Weights of a small mixture-of-experts language model, trained from scratch on English Wikipedia.
Size: 8 layers, vocabulary 8192.
Experts: 64 experts in each of 8 layers, 96 GELU neurons an expert.
Training: a variant of SOAP for the experts, 508M tokens, 3877 steps.
Below are experts of layer 3 (counted from 0) of a mixture-of-experts language model. Rows are named router (the router's row for the expert), up (a neuron's input weights, with its number), down (a neuron's output weights, with its number) and show model dimensions 0-223. Each number is 128 + 32 x the weight over its row's rms, rounded and kept within 0 to 255. Numbers have three digits each.
Before each expert's rows: a language model's description of what the expert responds to; "comes after" lists some tokens at least twice as common just before its tokens as in all text. This comes from a sample of Wikipedia text that the model never trained on. Tokens count by the router's weight.

# expert 61
What it handles: Mid-word pieces and capitalized name parts in names, awards and sports tables, such as Su-pp-orting, so-cc-er, Cy-pr-us, Dream.
comes after: " |", " the", " su", " (", ":", " Su"
router:148135189121077089137102177151177154170127107147135118111114105112078177148160091128149190125166097113127137107113116124137120125085113072129153072102131149155164093114127180119105127152177135094144111151183089072107163100131154100155136143053194133122117179051173124124160131113085136137141120139103108116178079109123126114110168149142148079126143134103146134189211088104110097121154120113080089174156102129087191129181084149121114061153152212138129112099101150131086102147153109148079151172137100129149149169113133149085169099100128126122162126093155118184170090123133101150083144190143107110109095159154120053159128082117115096111075108142174091099188189184130191114168
up4:166134127142146098084139087152146125144088103137094107145174159130102206120184083143176142136138109142058081105152116176093133106127126107163210105088108104150110121148090101082066141083170111136136162122157144112077139159142141108095093073138168141136152099132133139058158167143167119153095130159122071142144168156081173106107106103122153077121105069130144082174142155179081139061079136150099156169148133172112139122113136136141116072053138112051092082138131176098025116111131117142105106080176197070143101103101139143129147119134163160090127101172111179124153136188128190117090122097153111104167124140136137145089141156058113182107097130089114121096129127129159134142123
down4:137094127103128140167157177166079128117131201134170109127115129138180095125110132081127186098076167161194131122112089092090161169167114191170107154168118123150130160111119159120136091119089132089077121115074135138170105123121133124123137113130072092113137134091189121112129121119078095124130161093109173129187115106151122101147157158147143132157156081136110141074184142147155090150151103081124093138119118075168076124170120072097133120177172136202172124112144127126178119188087108107137112095143111084122086149127124185155079131166139058141210140078155093122162126053116132143212118076044118141090155091078098148127078096161169117159081154109137139133085102153132152109111
up5:123107152143148126148183107087163141178110101110180162159113115103119159176156109144122100115174107108175156090123145151111121137127115137155144120132119105103107152053135130149134150198120156092128111120123134166095089117110093179093173170130189076148093087072150123124122154051145178142129147125131102148152058154113129141090136106157133181127099075112086153118118137137162088131131125077179176159113103183147166104140155077154164122100222129151118078153205128086133136086168112141067125192145109096154128138120141183090115107135068113164124150140126148147160105104141126090203099084142061110127144179124127118118132121086166058107147071137109214132121113130225154128166
down5:154183130103165138110153186178109129121132171132163135181118131152100139142148156137122109106131166123135119115166091160108143103068129113116133091102113173127076124196136143113104129066135155159137179151127073074176106135067132126188100112099065127120170199125080102117118165158118128086147093209116151118129212132143181107180111146112131139148175186168158117153187136090161132136156163145071095119077173092055165156119096136162115138209111119105116205116115110114119141123104191137135149109127175104073141132110155103147108160131205137101175111103150136140096130193119124146098116141153113115131140097085127094145120153128073163125089193098078125171125176159140112181085
up6:138063150094113092144085152080120147169174102182167156141135064095048127117044085167079068163110069125072147183081118149150124097159137105139091091127145165109132123134175133146127120170120169158141102185137149157182106148081147134122101173167065094110162125071076119095121123150145189107178162123110136129132117188131118106136124156124109119177135153120062154170167139141084121094116129122144178140174123149078117097122135103146156122127115097088116112119057143132136068170165094194114098107078096156097091161126130154115094114139128129119053098048168134110110108131156127172159118130165086089089135066135133061160148149181122120169151124096113166124118116149128115092112
down6:127166137190172171166114102129130065068094115044105141167113192108231148139171168148158151102153170092127093100185128102148137149086143131180099148115136113131137152176158122135127094091133087129102096060145122120110119107149078144119146122166165127129102188146125116148153148115107127139108099115122126147133118109190058149152163183139170118111142091040127102121131080106203171175138103108144114149156079130125052144194114169056074161104155151141154114128160086146108151121145090084138192143152152061146160092141111116127120114122113135126185145123131117159175167086108121096103112084157139158087163142137146113149121162090186085093091132181161118131164104088124128138150
up7:153150137123138115118094121155110140077161156096128130141122133148160107121135140104110100047140084090127118141170105085138126132113113104055164110124175134128130078134071103168073155072138133139069114130147209134105157108096122126059153141093197112138111093112172078077169133123089133141131163093082139099100116161089119101190154170153086074095179128118122165119172146131115091129112076124118120114156178123110055106077179134082117129176134123174142098108144134152097144107139119146117119128144168147162203177159078156142146140118149136117215068135153074119067067092101122148091087170127167107150102129080159127168141120109113175139136168037173106140135168184132120091168
down7:142158103140113109081090129121124111137125116116137093121136152138136153111134134124110138135092176167082137086099131177140146114091070121169097094118131117086110143120155111132195119182130094104185097117125115140114115150060079098131129112159075164123142176155145138151106146193092078134100142170112106118172132107077119167059170115164158182098077088112161129132129199126122123116096130169158088151097071099109178125169109117172124094129162134064154082159149118125078099167111102098088098126075147170095100095127149063124119162124175113140008158107075128134181177120137126184139146137135090094141176089140132100079153139095047166149041174135104141159128141113150160173163
up8:140115128070086206141121157182140157145178197156129126162043135087101126099147104128145160072081120107177143143140097119128099123089150130145192121119097140096185100102144071080103084141072121073179070102069111157114156087144127090143146139110186177125162120175124067076097098103058137130165104169115130162156137148077118118188097130174209148129145171145102109089083116100137115120136154124090125148100163085170142107119189138152125123123121163135149104111150122172169166131146145179139094098133092119158125096177143182134120113165201163118183107158134104188117107123118127159120098080129142097135151114136080178159147157125164157113096085107105136082092118140076149129087
down8:139106184179139106156138086130140158164149105096085119134163043154134125136118157102051122189114134143155090178148123118110167114148182128121168085181165156120072166124100130125143144113129108140045174204158167140125103143171183132073132188138102148165086118137119125141152164217182105092070195106167177129158101176181064127165112159062119143115095114073157134098127123122091144108074092130155148095129118126135156116094105158067136143126118129135091152147107131105098088139124100100154152132116085117140112120127123095117143113099130134154112080114123115042118138175037152102140148175110090114144057152124139110123140139130145112082157112126094120178174137108183084136168
up9:146108151069157126196140127103126146168129128139117118153123145051132100089133140092175145175102124107149126086163156156109158147114162089171139141162086141066060052123176143111075183175143157173162135165140141112112129132096116143086145128137144132103119102102154130087092152149146113140124125111108108089149116091115122106131132116163161116142175074172122168055147123073117123118126137122144150147085185150089172099139152118109095152087130077099108104119090162137131155196110065145100116138163198161150093102096196143101161066144199149135139114121134125117200112157131148113103060125092132187190161084093103079106123166112157089154097139103144119222092078159167159134192
down9:135116148156095152119099134053196101087101129130086145056161116154172174152096148092110118067104118132144124184123082101127176074117117120126123084117170122183154129126114071141122119069106111124115151092129161111171079146147151133171132143168136143108208139160143150110132138148104155151072160135108095192098172165159165151108181143100137151114101162114070129239111164122151120136107143109119118120138109098152107203179111162131138137110223204120148157152158098175145087131130137105149162122134124067096139121203118130094141137148099149059140151136139194146119124116107109132114101115122137078054113135173145140138104123070103145116108113150122148156177157130142069092055